{
  "hidden_size": 512,
  "balance_loss": 0.00119,
  "num_attention_heads": 8,
  "head_dim": 64,
  "norm_eps": 1e-06,
  "learning_rate": 0.00772,
  "batch_tokens": 131072
}
Below are experts of layer 4 (counted from 0) of a mixture-of-experts language model. Rows are named router (the router's row for the expert) and show model dimensions 256-511. Each number is 500 + 50 x the weight over its row's rms, rounded and kept within 0 to 999. Numbers have three digits each.
Before each expert's rows: a language model's description of what the expert responds to; "mostly gets" lists some tokens that are sent to it at least half of the time. This comes from a sample of Wikipedia text that the model never trained on.

# expert 60
It responds to: Political and team nouns. Nouns for parties, clubs and governments, such as club, party, Minister, Committee, leader, and pieces of Romanian and Eastern European names.
mostly gets: " club", " Committee", "ū", " Minister", " party", " Soviet"
router:549462469475517545445581463587520439429421565547460483541594450481485443543444377475518450536478557557448540567548531591424476501430560523533412496516445446521531363414446433449449512460549521501593500479547510542543513559511455487479433475526517572550607539463399488511555557440520511599577472489458439480431491501501498527552556545516585462450470465397445508414492508458501462498545504460461454474510547437508536538492543414487600577519471476495606489476466552457512435436572493448493443414514493409620463568499509438585478515472435518576470615564489488498544559490498521480416499524457453552451437494465427452576594474433480549526534531504536499539534545509498536385519513526504490443508417521496560463599452424518509513556543563573445455416413542578462462503543469

# expert 5
It responds to: Spanish/Portuguese name pieces. Word pieces inside Spanish, Portuguese and other Romance names of people and places, such as Cu-eva-s, Pad-illa, Ara-újo, Carlos.
mostly gets: " BRA", " Chile", " Barcelona", " ESP", " ARG", "ón"
router:599570446470494539500508482552564541401417491502523486489589519583589508487578551373598421477477527572483556529512371555432489487560451530526467531455515505565495396524500570464496511470507463539474492399480551519484490486501471514413482476538553557635558556502488520596455508485467439555459442489517442437452520506482468503488524484510452526538522406497460441477516511510495568475488537455368632451470515470524556485536504506520551583456612492481574606406506540425443574539516530416564482551518484514536477489470533470566538488460529401530456550556388498441545493562536483516436529521581570598504544448421527498553552486475492480488504460495504525523497538472469518468429534569491530483441511506503474490567529480495476467498505537475573491495400535574471526504490425

# expert 41
It responds to: Compound-word second parts. Word parts after a hyphen in compounds (white-tailed, same-sex, transportation-related), plus small numbers in stat tables and "his".
mostly gets: "based", "^", " larger", " largest", " newly", " very"
router:604490452518490475458541437532501486601520454495426529543535596522411464567410484408548535491540607436456524517470513463451504468410508412463670485519531543517600601514554502540532443506462387611516437431508503439470487476439520511573555534573546455457329482448519476574490427537477533483507498520449458509534512479485466460403559470516484512533392538475483383517568413451523539517483450540503564567538514575505501446515528468537455506542485512506473503494579510562456465485495536517444553426536414498518562466521520497411450513457449498416450482542436468458481436501459585528463384515581412496555477573458544517464555538546537505422522494499527467517536423545489538471465514508528447428499449526440483497507411479456523534477440632556499444348611483533528491557518481

# expert 55
It responds to: South Asian name syllables. Syllable pieces inside South and Southeast Asian, Arabic or Turkic names and words, e.g. Tara-by-a, Bhoosa-ara, Daş-og-uz, and single letters.
mostly gets: " Vietnam", " Jackson", " con", "pm", " Py", " Puerto"
router:424525487451559507574487483449486522553533478451499457541556581483492575423473499438481571487479376428470494557531522495520410511474458513477391514475478526538550442570583401566587535550467493490521435448531478454532523382455545506490533529474543588448453536517482470487510489577411479401495600483456497467333516451568497496630440492499463467520428489514480510485491494490469605431465456420504484532536524551448561545433530521460589547513509563467537486513593504533578483430491569506551505523451526461538503539424441582449463523538544437489405585462422532493458465459523469480489643525571481523494553482465456529431459575504480566570384565387592535509587478525472507507543508516479462545532404406496537522637462531552525473564511631547471457478386483527559543520500562

# expert 37
It responds to: Score dashes, years, lists. Dashes in tennis scores like 6–4, semicolons in numbered lists, Olympic years like 1912 and 1924, and fragments of foreign names.
mostly gets: " Esp", " 1924", " 1912", " 1925", " Swedish", " Hong"
router:493504550466493611553502580529394557560462491484443439455505503483508480438522584451520553579489503480551503491546533512520469508510486525522419367431474494437428545557518527450452434510547464539605496499574592585456469490508457460437586500506563436443421481496583589506492600609539527478514483551538581461560487595529533387458448624426466573479500470543576424499535486493443475559542453482459510488542549550507533542570455504472552536472538430533495525505527492517470484542552473507500484586548526461467579488552545459510522588418568559448499385533518430432415523527573479565498440435489534494556415455514532493483490519514483439468446418498505475506476560459480388471506462472542595503525475449524525564424554496481431526488381519575503470494440381430585403524499553

# expert 25
It responds to: Articles before nouns. The word the after of, to or for, and table pipes and from in census percentage statistics, e.g. 15.3% of the population.
mostly gets: " respectively", " nearby", " cannot", " constituency", " virt", " Tamil"
router:516460495434461443489568399494434515528424547535465585517472524590539513563552495478487543392564483493505489472551569470523486410448507422524501459395531468507477468521439530507519424443581472600467547535532459568509483557523556469513417564453491465483411458485502518502459550608437504496442575528497527533460509525480528476468527480500446460454544517524471424545541508445570511445561504462443531482584510603419545471507564468583503523598488517380487580479553508513456468438452441451425537415535465557530509496446469489479461577496566524396529552508441452453443491511506488549395461385553540471523471609404521469431507488442509542467510423490486456547472454448558392419539563443526554484568466501520529481534424521490541453519496516531452544426459520535506556498460563

# expert 21
It responds to: Sports teams and venues. US college and pro sports names, places and stat words in season tables and athlete bios, e.g. USA, NCAA, Kansas, member, carries.
mostly gets: " USA", " Kansas", " NCAA", "HL", " Nebraska", " GER"
router:437507443496563525577525520457414492497498498476504380522486495486572617600433535510546510512534410624481555414555443502497564501621572517467443484507489428446477472541587520518437523469478436483524589568506533604487529433551458470468448450473487441538473487501502520429474462476556434453479485574502496453525523482486451431492577535515475612492518539453546412516453489556590533550505486527440552528469419462494483509471438497510524413491652587447508496578488513413544401548492464489524437577528465442540523555453526434514470470546433469484479515502420404470409526476552561509401512386458539501517522472530533484440556421507490462475465578462495445498505541506488452487386467541534581492478539523576504533495464464516532481456487474531534495549544450594452451534501484

# expert 51
It responds to: German and Dutch words. Pieces of German and Dutch names and words, and German-related terms, e.g. Odenwald, Drakenberg, ür, German, Berlin, GER.
mostly gets: " GER", "ür", " Dutch", " Berlin", " DF", " German"
router:520463567524413545386548504522516520552525637554552504488509435491460453496470462411416544442526479425411458471570451530506554430559467565548514526489514390399486477493534503527528465520582520477548519401503519522503502531497562534443482515500457462407453463506543507606483532442482581609526496558419508489526451537598446498500571568500483431381528506581540522462507466512487417534453476468560467524465487490482516566418434510461568484551477489606496407516476495511503369543530466519552497441556484459552487453556578510553583471440551541571551458457578494513514551457506538507551442512447460390498459542519505461533552529439463472563477436564522472516474534524588458471558471454475521520600553534478542506450438490559482475548514571496435477482567528471446488540433476

# expert 13
It responds to: British context words. Verbs and nouns in British and UK-related text, such as elected MP, incorporated, Minister, London, ENG, Scottish, Dublin.
mostly gets: " ENG", " acc", " Scottish", " UK", " suggested", " meant"
router:469424368505536504416516618520508467554541516424418409493484527602472408448460464543534532518469476383437490467576581498495498540434483438515511453460458456478537491460499509544563527516540519547559406608543444443506500561471540489612530520542496499403580493505435470422500496528524572473496528467457589535542548494490558446551429527515551452445540476536483490495535392575537443455473409552484460498465579540576401442585501454503436521475422493476524414530524459494496505429396487452400548521426545416488544480418492487530512457519435568443531498504520493523479525586477498510544470532482503479494484405552510503464514509537470443536446504474541568496475471517513503526526440450451450406438553438493430496496514509567502387453468524575509447527576510503513484506544538

# expert 45
It responds to: Names and foreign pieces. Pieces of personal names, Arabic and Hebrew words, and the word Interactive in infobox map captions, e.g. Jenn, Brad, Caliphate.
mostly gets: " Lind", " Jenn", " Brad", " Joe", " difficult", "German"
router:479503580430426474510586489558411442479490504535537485587481519440483480433366456423518412465430544492468446440537503474526504503490568483446494534523419473521562468516478540537504424414517511490610452506505509525434535470472476481488445543465430553530539424441532536414559560600540560411456592501580516462575455510451441515485498482510487463496546501469612436560534536563565504568464445477507551387595563507522654545449508470479448487563448596549414515479550530527571427416524492590556532452447540446517448578464408555479503568491508500576464512509470535493532440451540485516464524529456495463549392469500523540479539545407502575499433447459491513501524526488436468492575509474534546493421451499437565529527560459481412507571443533649476511463460536485561485560376437

# expert 6
It responds to: Mid-word name pieces. Middle and end pieces of surnames and hyphenated words, such as Go-oda-ll, low-bud-get, 53-epis-ode, plus dashes and pipes in credit lists.
mostly gets: "uki", "rina", "worth", " Kir", "ller", "azi"
router:513466542451539451439522489574444454599529484488487482460539549603426525554418476469538508435468464512469523463534433484358496476447526454503441440425477478467490446498481423601499434549475463552487479467580510483488413483456506504529508483506470524448479518426527479501503478479397443494434588485424515406535542479464428568518540494466504439464427542557551406514530453583569586491444423480536494477549577507460541460494570508399316483503533520556525515465588443539515447494489494591495586512489443499508568421463470377397436521530497454556465454513485435512499445522461512496409416486615533537552476532495467485497614511510556631498519469503525601537470413560439522435566526548458511408506462544435448447526381430465543480453441547605537517426599507624478586552537443

# expert 3
It responds to: Prepositions and temporal adverbs. Prepositions, conjunctions and adverbs opening a time or manner phrase in biographies and event text, e.g. in, during, when, subsequently, yearly.
mostly gets: " Length", " However", " widely", " despite", " frequently", " immediately"
router:568445410460561428442448479526490530461576463503422459586478493539419517522572511533513442584582517498546464489515479533440488424572442470505568516460466513479415553494551484486521532560514497518480508583445483470518426501405585452516568514480572495424512507523519450566616492416574399468473500435497431581587581503518499579480444450558526609441480492450482496441512514516488532452511476542528481451531403486482445500507479449498479494511554464536503522532405465502504459505506484517498439525517466416472569535419470495561497509547545582454476477506442565486374459480455547488565581442358559536471454434482558468428530491487527564525472569489582498524462471549512462453524556564506533467493487514555429585523422551429458445507524372491521398636528500555418575447564504

# expert 35
It responds to: Numbers and word endings. Numbers in tables, scores and dates (15, 17, 1961), plus mid-word pieces finishing words, like ce-rem-onies, ext-erm-ination, borou-gh.
mostly gets: " 15", " complete", " 155", " 19", " 38", " again"
router:612532592425398533558461416474472446455402518413502566472548468457428509465558441460458565518489452466489431511493518555581418525437603535576498475546511417523539463513414507471531515521515518552557494536411420533381481628457444514478586495553489485492453443500507545486651485589458513461462492460541536580470512431519476458550427530439534466523527501521532552473458544438553410489522504509480460385454485549520482449523545444491481544485445623499436522553532482561405458515671532463424530526416560515560540559502468454521572461534490527505380541516427449514555510512458485397499520491616572536499483502377498577505470486486571495565512531433437436488522513498469481402544440588516514534552500449437556481575509464479417478547596454537473589554459536508499498546481545

# expert 33
It responds to: Table and list separators. Pipes, commas, semicolons and line breaks separating cells in racing results and data tables, plus the newline after coordinates.
mostly gets: " Animalia", " JPL", " album", " lb", " Chevrolet", " restaurant"
router:472444493520547498570474556532502562511502461468455477494518549481516499421591514513480532564475558551529475467516535527595503461474523511520569462406494554509508512518429469481470588548464481439466496565491526459512409554433513523537543484558484416507466528456375460533530516606489501573415535476516483544566511465428626536401522459504541573564516462429459475459513406521457499463533546500631512612498501475491441483502446589510501435414508396545452434518403524555540507483374473465481444494557459518414487501489517556429476472529505559498491429536561530559401475543485551521481435467461532437428539479557548481507437546441519500475523496512401406542458448494558502565503579456540530496410496460549487491435556602511523473554525447417416486508555547442489589480490548

# expert 34
It responds to: Biography verbs and headings. Section headings like Works or Sources, list dashes before citations, and biography verbs like held, wrote, taught, published.
mostly gets: " ins", " account", " holds", " written", " associated", " articles"
router:543556429497478504443571597443538598500510521531411426493401627431456510418485494499454469480523531489557495499478504506504541640596436427565569518545607479510565514485468529505487566604551453548472517418564479413562485483525496487542540502419486471475470518454461468546568477479583539503426530476553495544522530461484583492474561547473581554519485500405558553408494537542476473485610527632546458453441450505518451521498439403494589468460492493591511504497507535527479519443595489482505454447458490555560553447536535538510477553456460494583469524515564538533450522490428530437522526505476443560536488515531485437493441445613484597532438520652524458530513485472465574462512407373534457617528597575573495456518565473513534497518490468417531481534544572545375519504523526

# expert 11
It responds to: Articles after prepositions. Mostly "the" or "a" right after a preposition (in the, throughout the), plus table pipes and adjectives like entire, whole.
mostly gets: " entire", " whole", " Martin", " the", " Seven", " cl"
router:514511496510480390483531419513453506539492430463536422460483525431429482409411558487485556377487571421548546381500515520523491496475542455517530457494488522548503500567511576516526458568449481649510512478504428565430475457436481511546506426522500550507429447483529548545579521516462556468452542466443582496585505528515447464495365564504376478404473523507507378504543561506522600492422384524450530466575556510547472492454524525428467494463484540482419466545584397562414427478469527552446549485516545463400571459494388593498515566524581469516441470486462470463500502535525541532465515535483542443459535517470573525477520563487605536489526427468411429486536478487417500492508589461566576520484486459429497464499418534494477514530452576546465448475547529497483490567464533

# expert 52
It responds to: Surname and place pieces. Surnames and place names, whole or as word pieces, such as Wilson, Davis, Ol-omo-uc, New-cast-le, Bam-ford.
mostly gets: " Wilson", " Davis", " Ross", " Fisher", " Wright", " Craig"
router:539407492546477578463539563498456465434438629520493475504531476560535519546580458425468543496437460495435444598592522559499512507510548547496454572532512431399477395499604441531435465491560476420487526463581497543553472565538520468514443522538518456580451516488415565483497597470469468553455464555420509409366424519568501443509436472507443475447509480466509440486523434452453433541493515414486403480440532533393550486474515494512553559592523549495454451523519497519482465537411504476556534539550560492539462519574540420449456592430545565504599445486516432394503487509521604532485380550453465438539465484488440514535524481504519454460536452492476517478498568579469588524505508459466533530553451516443554436515501524490513543517450525516358519409542584489542385544514441

# expert 46
It responds to: Determiners and modifiers. Articles, possessives and prepositions before a noun phrase, such as the, its, his, plus adjectives like subsequent, previous, entire.
mostly gets: " its", " entire", " recent", " previous", " subsequent", " extensive"
router:509457518511452472581442456485491548430501504484444623524568569544442518580534556564445460539510547505550469518435498483444567404481469477425634507593606564548504556503551504519513566509453545524409590519491463455476491543447507511548479412482467465596454444584454483561538499468473559470526480423647458618451471583480462515502501496558507561497573520497523506520544563453469492444475615599545523549538454491476518533523427493450496498498519432580505508410435513459444511487502490423433454450488390546411514516525553539584596596472523502439510490470571596451432453547467436507519504472487468514446494523471548470523427546514480548548554504517445412466508539579550443518414569488477471476528538452575397476531504502453463559480475389409496488514512532470501537484511583

# expert 32
It responds to: Organizational action verbs. Verbs and nouns about institutions, companies and projects acting, after the, and or to, such as conduct, signed, provide, developed, mission, bank.
mostly gets: " broad", " Phys", " connect", " Information", " emphas", " firm"
router:493441518505510487464523555474567414515426534502478552523499515468427521435414472501497498480545552486465481475517429577527522462496496508479490520468450508535615517512402524520476561530515464532463447512533415475530537492469490556453566491502479530568487528556585558471449575590543525493556535516536593581474530526546551498420478539408528471538568486532500542468504457505525523467473485603486452494512609448601462469549428581446561562416438548493493511470516556424607481519523542507541503513536536458434540554430489535531505460532430471532437477578590516551541520395429423536503466494503501491468409415503557479503380508481389516544454583474498526472513459481584427474498439494536506575439476505597630500556519484457494485549533502504513478527482457430440567426515455

# expert 57
It responds to: Word-final letter pieces. Last letter or short final piece completing a word after a consonant, often before punctuation, e.g. Lyrics, Jennifer, Palestinians, Prominently.
mostly gets: " fully", " sister", "wide", " girl", "self", " newly"
router:513438456461448484438608572609521489506532555429452408474493572487564451407522506503507514441523432486553538537603550577479523545586452576457436588542434449445469458468502501544452556511503497545494608521543483487542449468503446510482463561498512470435531495522536546521433476567551379519469475488530567488583619501460501519503619577455468479443433484503542474531553515490557539531548483506483554445540490564525465530558488518547513486533566473514470577481482585524487484461433487467575570535553544571512575450462473472522494467506484440525512465527477449442520509502471474482453501523417422534505520441529554424455463501471486492368553424509430410542449459436544436581553518475443511549452495532489533530543463480461517607482419558577475478521472513488493474503594455

# expert 43
It responds to: Descriptive nouns and adjectives. Content words after the, a or is in descriptive species, science and medical text, e.g. slender, column, seed, international, patient.
mostly gets: " MPC", " FM", " driven", " correspond", " frame", "@"
router:584577502492497463500499453454575458487516483475520576477525409454637532457497475538517500518497578435512526392506528477569499498467517487520496563532488487482513448534468506487595451458423578539424434499471459538422565520540499451441563487535436506564526546489515505499508421450538588475510517548568500530343460490532488504544487478461618471490514544553570507416479556499450460477405464470551522620537560502473440578542457580513505532469417468487496433437514500497486523441448524587556440386524475618397449463523580568471522487507554441530498491489542518576540581411409535573501536460484416456416458542446534501498475475541503474502486482497417483517541468477516524521501526529516502581595438491460517586474537526620470514526501534559538461449524487410468551527539568

# expert 12
It responds to: Verbs and clause continuations. Verbs and adverbs continuing a clause after its subject or relative pronoun, such as was, is, became, remained, instead, initially.
mostly gets: " instead", " become", " reached", " remained", " rather", " continue"
router:648455568547456514545471560489415508525485507482536488414532547507438528450506462498526524476521538445613514504541533551454516525515600520581459484538469517469549556504451455486471494470517643417533497522410449443510422538463511513456545494548490567533447504525502475464565584518454442533590430573501509553498472431493533459483478615436491528463536497528556569492536531458523525530517519516479511449438490536549455444537513428529543508466496522463557623535512461459442586474493541444399541507496631460483455483500545497490443421477467507531484544471412428531450516524561514474578437427601548559461441486400480461457485430405567488414525412490572500466484482486534505443498416555396484460424550543631525575395560476522503521565549482571541564609439515523515511466481515

# expert 44
It responds to: British and Irish names. Opening pieces of British and Irish place and personal names, such as Shir-ebrook, Lim-erick, Tu-am, Wales, McK, Scottish.
mostly gets: " Wales", " Wil", " Irish", " Sz", " GBR", " Brook"
router:462490490474417549483477544445504474495473571448503463487550512477549539537508466532612538510523381413457528460552526479544561503518528468521448436491503458455491467515523532479517419442537504517601541538545556492497537555482502531539338568500494539480611448393492448397506490475488533520366585459475555491467509478537493468442457427509521412472565505590451556487361524540489532499508455492442508517468509606485505472595541500495468552498360572442509460512497481547458584491453524490491479478489417495519507453486456492525491496483533561440581462524441490498526531434502579613521478566492484450497455451544421533519501478532512496557472536477459545467506545525490495554533465604569569429500552502548475522508516460615514477443529474515508488492536529526556464457551423

# expert 58
It responds to: Abstract noun suffixes. Suffix pieces of abstract and technical nouns like -ity, -ion, -ology, plus country and region names such as Syria, Romania.
mostly gets: " Syria", " region", " peace", "ogen", " Life", "ology"
router:547558602491439479507561463488542424502505524485486543508478537439490479457527457493481535466499492449553501482508505514515426539394486548510530543479551541494442411539394487461583423456491551555454477458504525559475506441474497590378511466546496544453438394507571512442453521549466464492549561464531508572525484494486459472492491498412484429478519515587550579469512527554543512416452491494464503478490584517535458525517466486458493488501504509541576553452481535444518527479590548522537487487483526539494465522484534429485521434459577421485440547537516554605648505525521450486511559458589489531579432473457432492480487439507427508513568538558505501532544408451514478412468414409491558605503495503521539528492570450443466563522530508573547495578408490420501564519569575

# expert 30
It responds to: Foreign-language name pieces. Word pieces inside French, Dutch and other non-English names and places, such as Ze-ela-nd, Rensselaer, Floirac, and country names like Brazil, Madrid.
mostly gets: " Ontario", " FRA", " Brazil", " Rome", " FW", " Ever"
router:547420506437535555470529590563585548533562567519519533402489429486473539548498432487460475467492447457461387531535504438486435458509554496528529469487471404510559549456569457527502536548504485493524450399498541450554438503582494584453456495486524562531444570461535452588538512384414510545408455548470586425574454430625383520465532494512522458520435472485537510399589437497462504487491496529511522572462531469510435500503465517445470437550454490445446499409473510598451486503486460462566458543562488519555448515495548559535439530485566484458479487527497479491570558485450499484526473536464484540527530502496531442523521436502453547555465532529399427446465608501487534454499528423507553460552456455507518435540425556458478471522546557515418522432479506467467413526498445

# expert 62
It responds to: Song and album titles. Capitalized words starting song, album or band names in music articles, such as You, My, Are, Dream, Inch, Guide.
mostly gets: " Hollywood", " Blu", " Boy", " Dream", " Live", " Night"
router:545492574568460589469436533464494545530499488476548472534469525635497490536436562488543513391456466520507507533500487498423543462547462523550455481521476507529446544472485482548537432599484455422556534402522506496513524525529563509503497414462450450515560549473436457513435491557562389450465481442414486410419494516542489459458494499587549390472444470639471472511443483538513585486473550458500503545446493471463570426542565551671432463545529517529497531484504451511492578502450531562542508469515506522457467416541497443436548432491503439522571426473555440429489559415494506541485447539470558467548441524565461507551492504410473486504391396505483617472432473541431526499547528532484545531524547537539501581404458539496481476493389461545544482466537461568515562450485457

# expert 18
It responds to: Section headers, role nouns. The ography ending of Bibliography headers, Died labels, and nouns for persons and roles like mother, historian, governor, painter.
mostly gets: " parents", " crime", " product", "rator", " mother", " historian"
router:609513603445384428468556510445465497478508506468504550470529545488509430439531376525511559431488550482509538430607579484483526502528512513476540495554499432504503443515544538465520406461495575588569543501550531522476437463507417494498455511537494573499513413454615503460526547438483508557475558445543604499592533541462457536485467565417445436425466472591470420484542480482554456482524389433454531449503548532507433488509525532468534510542519590495577450451586459499477479484547509528471469397438542572520474450458558453541479530462506577589512396543509503547488522462566468559514501586452491477513497522475472454517568412450545511465594433513547504592539522425419520496565482564542518585557473478475445471494494464433490556537538595596548530486485573407455477531576532

# expert 40
It responds to: Section headings and football positions. Words in section headings like Early life, Home media, See also, plus football position codes MF, DF, FW and table pipes.
mostly gets: " MF", " Ma", " FW", "See", " DF", " Loss"
router:451507469620512493442531519506532446481545492502521442589491557515463493449529523590536434513546476419466515583501390479498512459551439465411488434559463541568529474482560639512453589521430457542435496498454578481466464483584467546457522542478465455583511520501474428485515504494613541426493499469459581562576560458524584477544473467475511448579483546500430525547453590475482449567546597606479435442438518474479508396571521511484478440456503349525549560574552478516520523419539512575544496519507488556574482474587431536396559560480544537490561490518549602482520407478513526457573490428499531529571412493547503409541520478504500469536349497500501508589495499529396438514480453385579465475569553560483503455472511516553455537521452416308524429531575550503491530536506508

# expert 36
It responds to: Film awards and events. Nouns and word pieces in film, award and festival text, such as Award, Festival, Nominated, feature, portray, final, academy.
mostly gets: "final", " Nominated", " Festival", " theme", " Award", " portray"
router:615550491451568429453518556545494527531532440505444440392486484582457453453503526522489527515521482536500530515508504552428506463541457474555496487497494481481539413489481538485498550613519538496551471561468460485441479494531495518439572484500522437493546564404503504538544527492549492526489440427484483508562544503468467534504526479446509496490449423595536389546510451558475560475502468585540447488442406560529486507529467515542488482496460457446621531464497592482537484552564526564532578580451490483477471436441605434476525456541510480510418475523401466492497536601559445458539502544531489575483535474449576380358535433551513519429454553496562588490467432478506557442577475524385437469443581591553446467521416453472539481462489466556487507536516532547412515535438500

# expert 20
It responds to: Taxonomy infobox labels. Field labels and naming words in species and infobox entries, such as Authority, Total, Family, also known, referred, plus plural -s.
mostly gets: " MPC", "also", " referred", " sometimes", " Also", " information"
router:524560543393490497455510434466527538531560469539522511437475583479560532550444410545552547413505458557473552487461541503550474399493438548498421513444538510500461508548556543470479521494492416536552475489549461494540617435568511381471440494541597625492423521507477452409496438486424452451524503450505480387513503473484432418533515515425492461480452464514491446513525553539449517497464509394540491560563574429454417481474505606530461497497526654530496462477495526537553498403445516607539399478485489513464532586403463472515503613507512414439438460529455593441591407486548482510540631445509469495605573532479525561483489485541488568525464531545498475565533505517573487438512503476493516584471500483369528469568529553448443483474471542534567485505478506493513502498558529

# expert 22
It responds to: Quotes and word endings. Closing quotes and parentheses, numbers in tables, and middle or final pieces of longer words, such as dang-ero-us, tuto-rs, Test-ament.
mostly gets: " ax", "\"", " army", " distinct", "⁄", " card"
router:513590610468404486524491486484399453481519531488535529567514493447494495532494413483548515532501509459474513440517538452394422554454601421589468504520503525528544421558423583484533404482580474535552498560483575551406520533505470479533451451550535475438535470454520553449534421504411532476561546559544521526512433438419465493460531547494475406434495530624572540442483545545506551449518393466491371487439473510548458489516488443492481457454467554504466558520479431552456455495603456455505585460471552613549563452544480461472475459458468486533407498524429517517509546433513510567576515421487514502517457479488545519572511482563596447480577439476511411552482492441509502500521459498531493408509467471360494435512510478443551511517507486518500506490465467459515399588599486

# expert 17
It responds to: Infobox list dashes. Line-initial dashes, colons, pipes and parentheses in infobox-style field lists, e.g. "- Type:", "- Location:", "Relatives: (brother)".
mostly gets: " Ul", " Wi", "\n   ", " El", " Ali", "\n     "
router:429561562473505504408512474505562520561528436526525473508471540429474447455455533490500527500480626464473573486417473493514573487496442537551504498491529542415555558519529487536423554475488457483568426457532542536454527472407467493450547498441552501473474535516534460574614523547555501523474583538448534472565547478535513508493450531493507555422540534417482592503485522417525480603577490479404518502445618447499449469587444427419550483508519413565486527471545459606388522472492491539473475470533532485507466527521410456552488509574581517535594508503536557530547510587510418420600541414494537482563449508488549527574556539480582574468504482465412440525529457556427528608519533386446450546425543602484469494559550404437418551477544463454452489550574505547469500557522554

# expert 26
It responds to: Film and fiction vocabulary. Words describing films, series, games and novels in plot or release text, such as film, character, season, directed, action, voice, released.
mostly gets: " fiction", " expl", " movie", " novel", " takes", " film"
router:528544464476535579475494529520439536446533492544494462508388445527426515517477533583488451473473523488544508540488512498558473414481474507549425511446421492448541546521515469588524523536487501546498442576462492466556554491558463452490547443430590522483577584483631504454493445513504521495489478460524458541448485587484577532473461473467582500564401460636515516642534443519545541467540582558566475526464417440508535511541495590555387523422436581429574511400477501415536517486463472620510509600483466571424495469488434537451526534466432471537478430472495465450479445498542520449505456565486456520515561552487455399506568516515497588466473459441521597469483456440551563401546515502461479428436533487470507487537358495426535453402449531451568481509511472468580526497500450

# expert 19
It responds to: Colons, dates, table fields. Colons in taxonomy lists, month names, units and pieces of names inside sports and results tables; also the word According.
mostly gets: " According", "According", " Atl", " Opposition", " min", " according"
router:418428497557516483494460422591576563528525557614425557557584532464550577564552477512435520552462488529503504543516498455514510469540378462446445529456400518495467480543507496498578545494489399446497476383461557542570492426558504508534462547519548509477446554409455557531483493483521464585536533497428532428538495534468493497479482415531379471524475406476458459438580472422512448490466449450560440578480486398426614505498434579552548424513512536551534526536424482484586389431482488579534525524560557457508566595470516553408497480463624470461505539422523508436541473523514525564449550458489483445425529469512487560505566484624508454503522469422494524522431455550518574475496566496450466479518452518493509433490471518428504539549577504542447524475511442389511429536424570

# expert 29
It responds to: Social group nouns. Nouns for families, groups and disputes in history or news prose, such as family, couple, tribe, divorce, officials, plus heading "=" marks.
mostly gets: " couple", " study", " studies", " dispute", " divorce", " officials"
router:516511530519507522463618605567533458494437500499490504528458512450516456494471503451483529516434506480468542495459524555428466635435508523520603517553526427588516404490505527458442517482461477440449492563431470413492471580500484563508511492429471488533531483525483595544442546513548532444548532476493404541560508474471512480499494569487486534598538537478412529480475506426504464463494522521376503362549562466574466497395410443391527525439416526516539491388554527444453548540589528427492514516490550409586471447509442402548465449421453474504465560467593524533507416532550474481465521569502463516576458486579446522570489542446439504512468500535521505524633556454493467527417536448553516474462525486432532513501546410406504510491487516483484492519442465480420455472618452

# expert 42
It responds to: Suffixes and connecting words. Word-ending pieces like gradu-ally, fabr-icate, villa-in, plus hyphens, possessive s, and prepositions like of, along, in.
mostly gets: "erson", " raised", " Also", " entire", "zed", " only"
router:434532591488407506611567529479442578466492506512418497409487506461465478491517514408493632465479478475463514457475557516509481526520555542525455498530551470436551556518670471540538508612412511473503464459443480638476508579614446483414493390496574455514469455502436543598521536476525473477477511458546571550565491578517499379565510475490511512484421559465570511386545540447545495485495455504456554537522526460483434474538419556541577485566523446507527516505625507518448478461499547589517515489525488467545408451435439425561544507441504521494515474481475508428462491516561437486416531475505431396520488537448514593474536476557520504496493546482495575511568597467457495530462488556430511510498502451476459550518530499424479472479473465578500547504528503517443476489517562

# expert 63
It responds to: Capitalized openers and aged. The and He at sentence or cell starts, aged in Died lines of infoboxes, and medal-table words, e.g. the, He, Bronze, GBR.
mostly gets: " ±", " GBR", "the", " Bronze", "He", "Scientific"
router:521500435491515512493484492551480534524517501492490450562514619509448564501517547507486490479520517494477488580603459555490521471577361420539584467468519587503462519553526545492496538469493593469444462387456445543595485477553594464523473540465533440454473498565526457550444512465529528559561405561437544547468633389523524525454460432524484496447533485454430504442552437519458429493386576536485445463423405515539576433553502412495568540468537444419523547497452508456452535516568490423443559500535537534525594506509516431445463438530530502508526517471483519376524487574455550436519465517543478564473563466538568485503434515531452379538453436594596492527473466517494599476532595436423441508565527577550505411495419482420562579517613455473520447506468302452504542532458482

# expert 53
It responds to: Hyphens and apostrophes. Hyphens and possessive apostrophes inside words, as in census-designated, boys' school, farmers' advocate, often in census and demographic text.
mostly gets: "'", " historian", " such", " ·", "’", " '"
router:502474559457460421513543465503568513474424430523524548532490547477498467463532527498415508506555556452478450522544510543587449505499511432488509477476530526462546601524394536400572404526516557465378506450552474515431442524404445607493631557503455470451524428608607564509408560521516589463580508563536498593534575574497547480437429528542482523394572499475465567531476552480494494549495495508451514416462503573557569456482447370501534556538509437502425512501489532554400559536502517439493555449436506483523536482514513393485454505482545597525610573511504518581506567513468481506479499526558500531530485537468580515464532469448440449406528496541517507494535440486604504523550454440575509579473539503600532465495607376548434542499587469427549500505492503446495486498517600

# expert 2
It responds to: Foreign name word-pieces. Middle and end pieces of non-English names and titles, often transliterated Japanese, Greek or Scandinavian, such as Nin-ten-do, Lin-ne-a, Den-set-su.
mostly gets: " person", " Dream", " Swedish", " Spain", "о", " Russian"
router:429487526477439534466490539497421506489486536415512478444466514459456476475406410432516478495437465469607466482529527441462490526390582495540471535586494379456503566565478459456441479469572478514541539492498501525573516424565527397527524441498609459484498557521596524425482555505439493426514551548478480491517389577527555444485523609481352493460429474497562524503537543471473485512526538478521406500554508430524495577505525547562460484467522504489547532493503526536427532458539477533480529582511525491478489477519460521506470565490548430564491502526478418496499538532494527553558439505436565472483468494530553590566550520581537516477457382472508507485453573438459601509615576569475461553575450538447542587499424538460490528536340607567497485513500429507512477594603464

# expert 50
It responds to: Prepositions and table separators. Prepositions after verbs or nouns, such as to, on, from, between, through, plus pipes after numbers in table rows.
mostly gets: " between", " along", " to", " through", " on", " across"
router:456552523508523488476597617426468572453468490483455460544431440519474584552498615498470572512436570467553432524530508532497484484473488476560607482509575556416507618498525439435451461576500448490491491503419551508555542555519453505490491409499555509522399476624549473465486542527561416492479476542582439569563502449471518439471594602532452527518518555499555585465554423465530431491495610529423510465469489383582441467516476490463546439460563432516448557485539457503504568463439424529430461502569504555528483462578479477538512507444459377506434510577497598537430440473549539514474455566474467458475432512503599548404440559484448509525580551573402415533497492415473420453460557461569466505497458395560444550523598545393527487554509475489573491556485471495393505468643574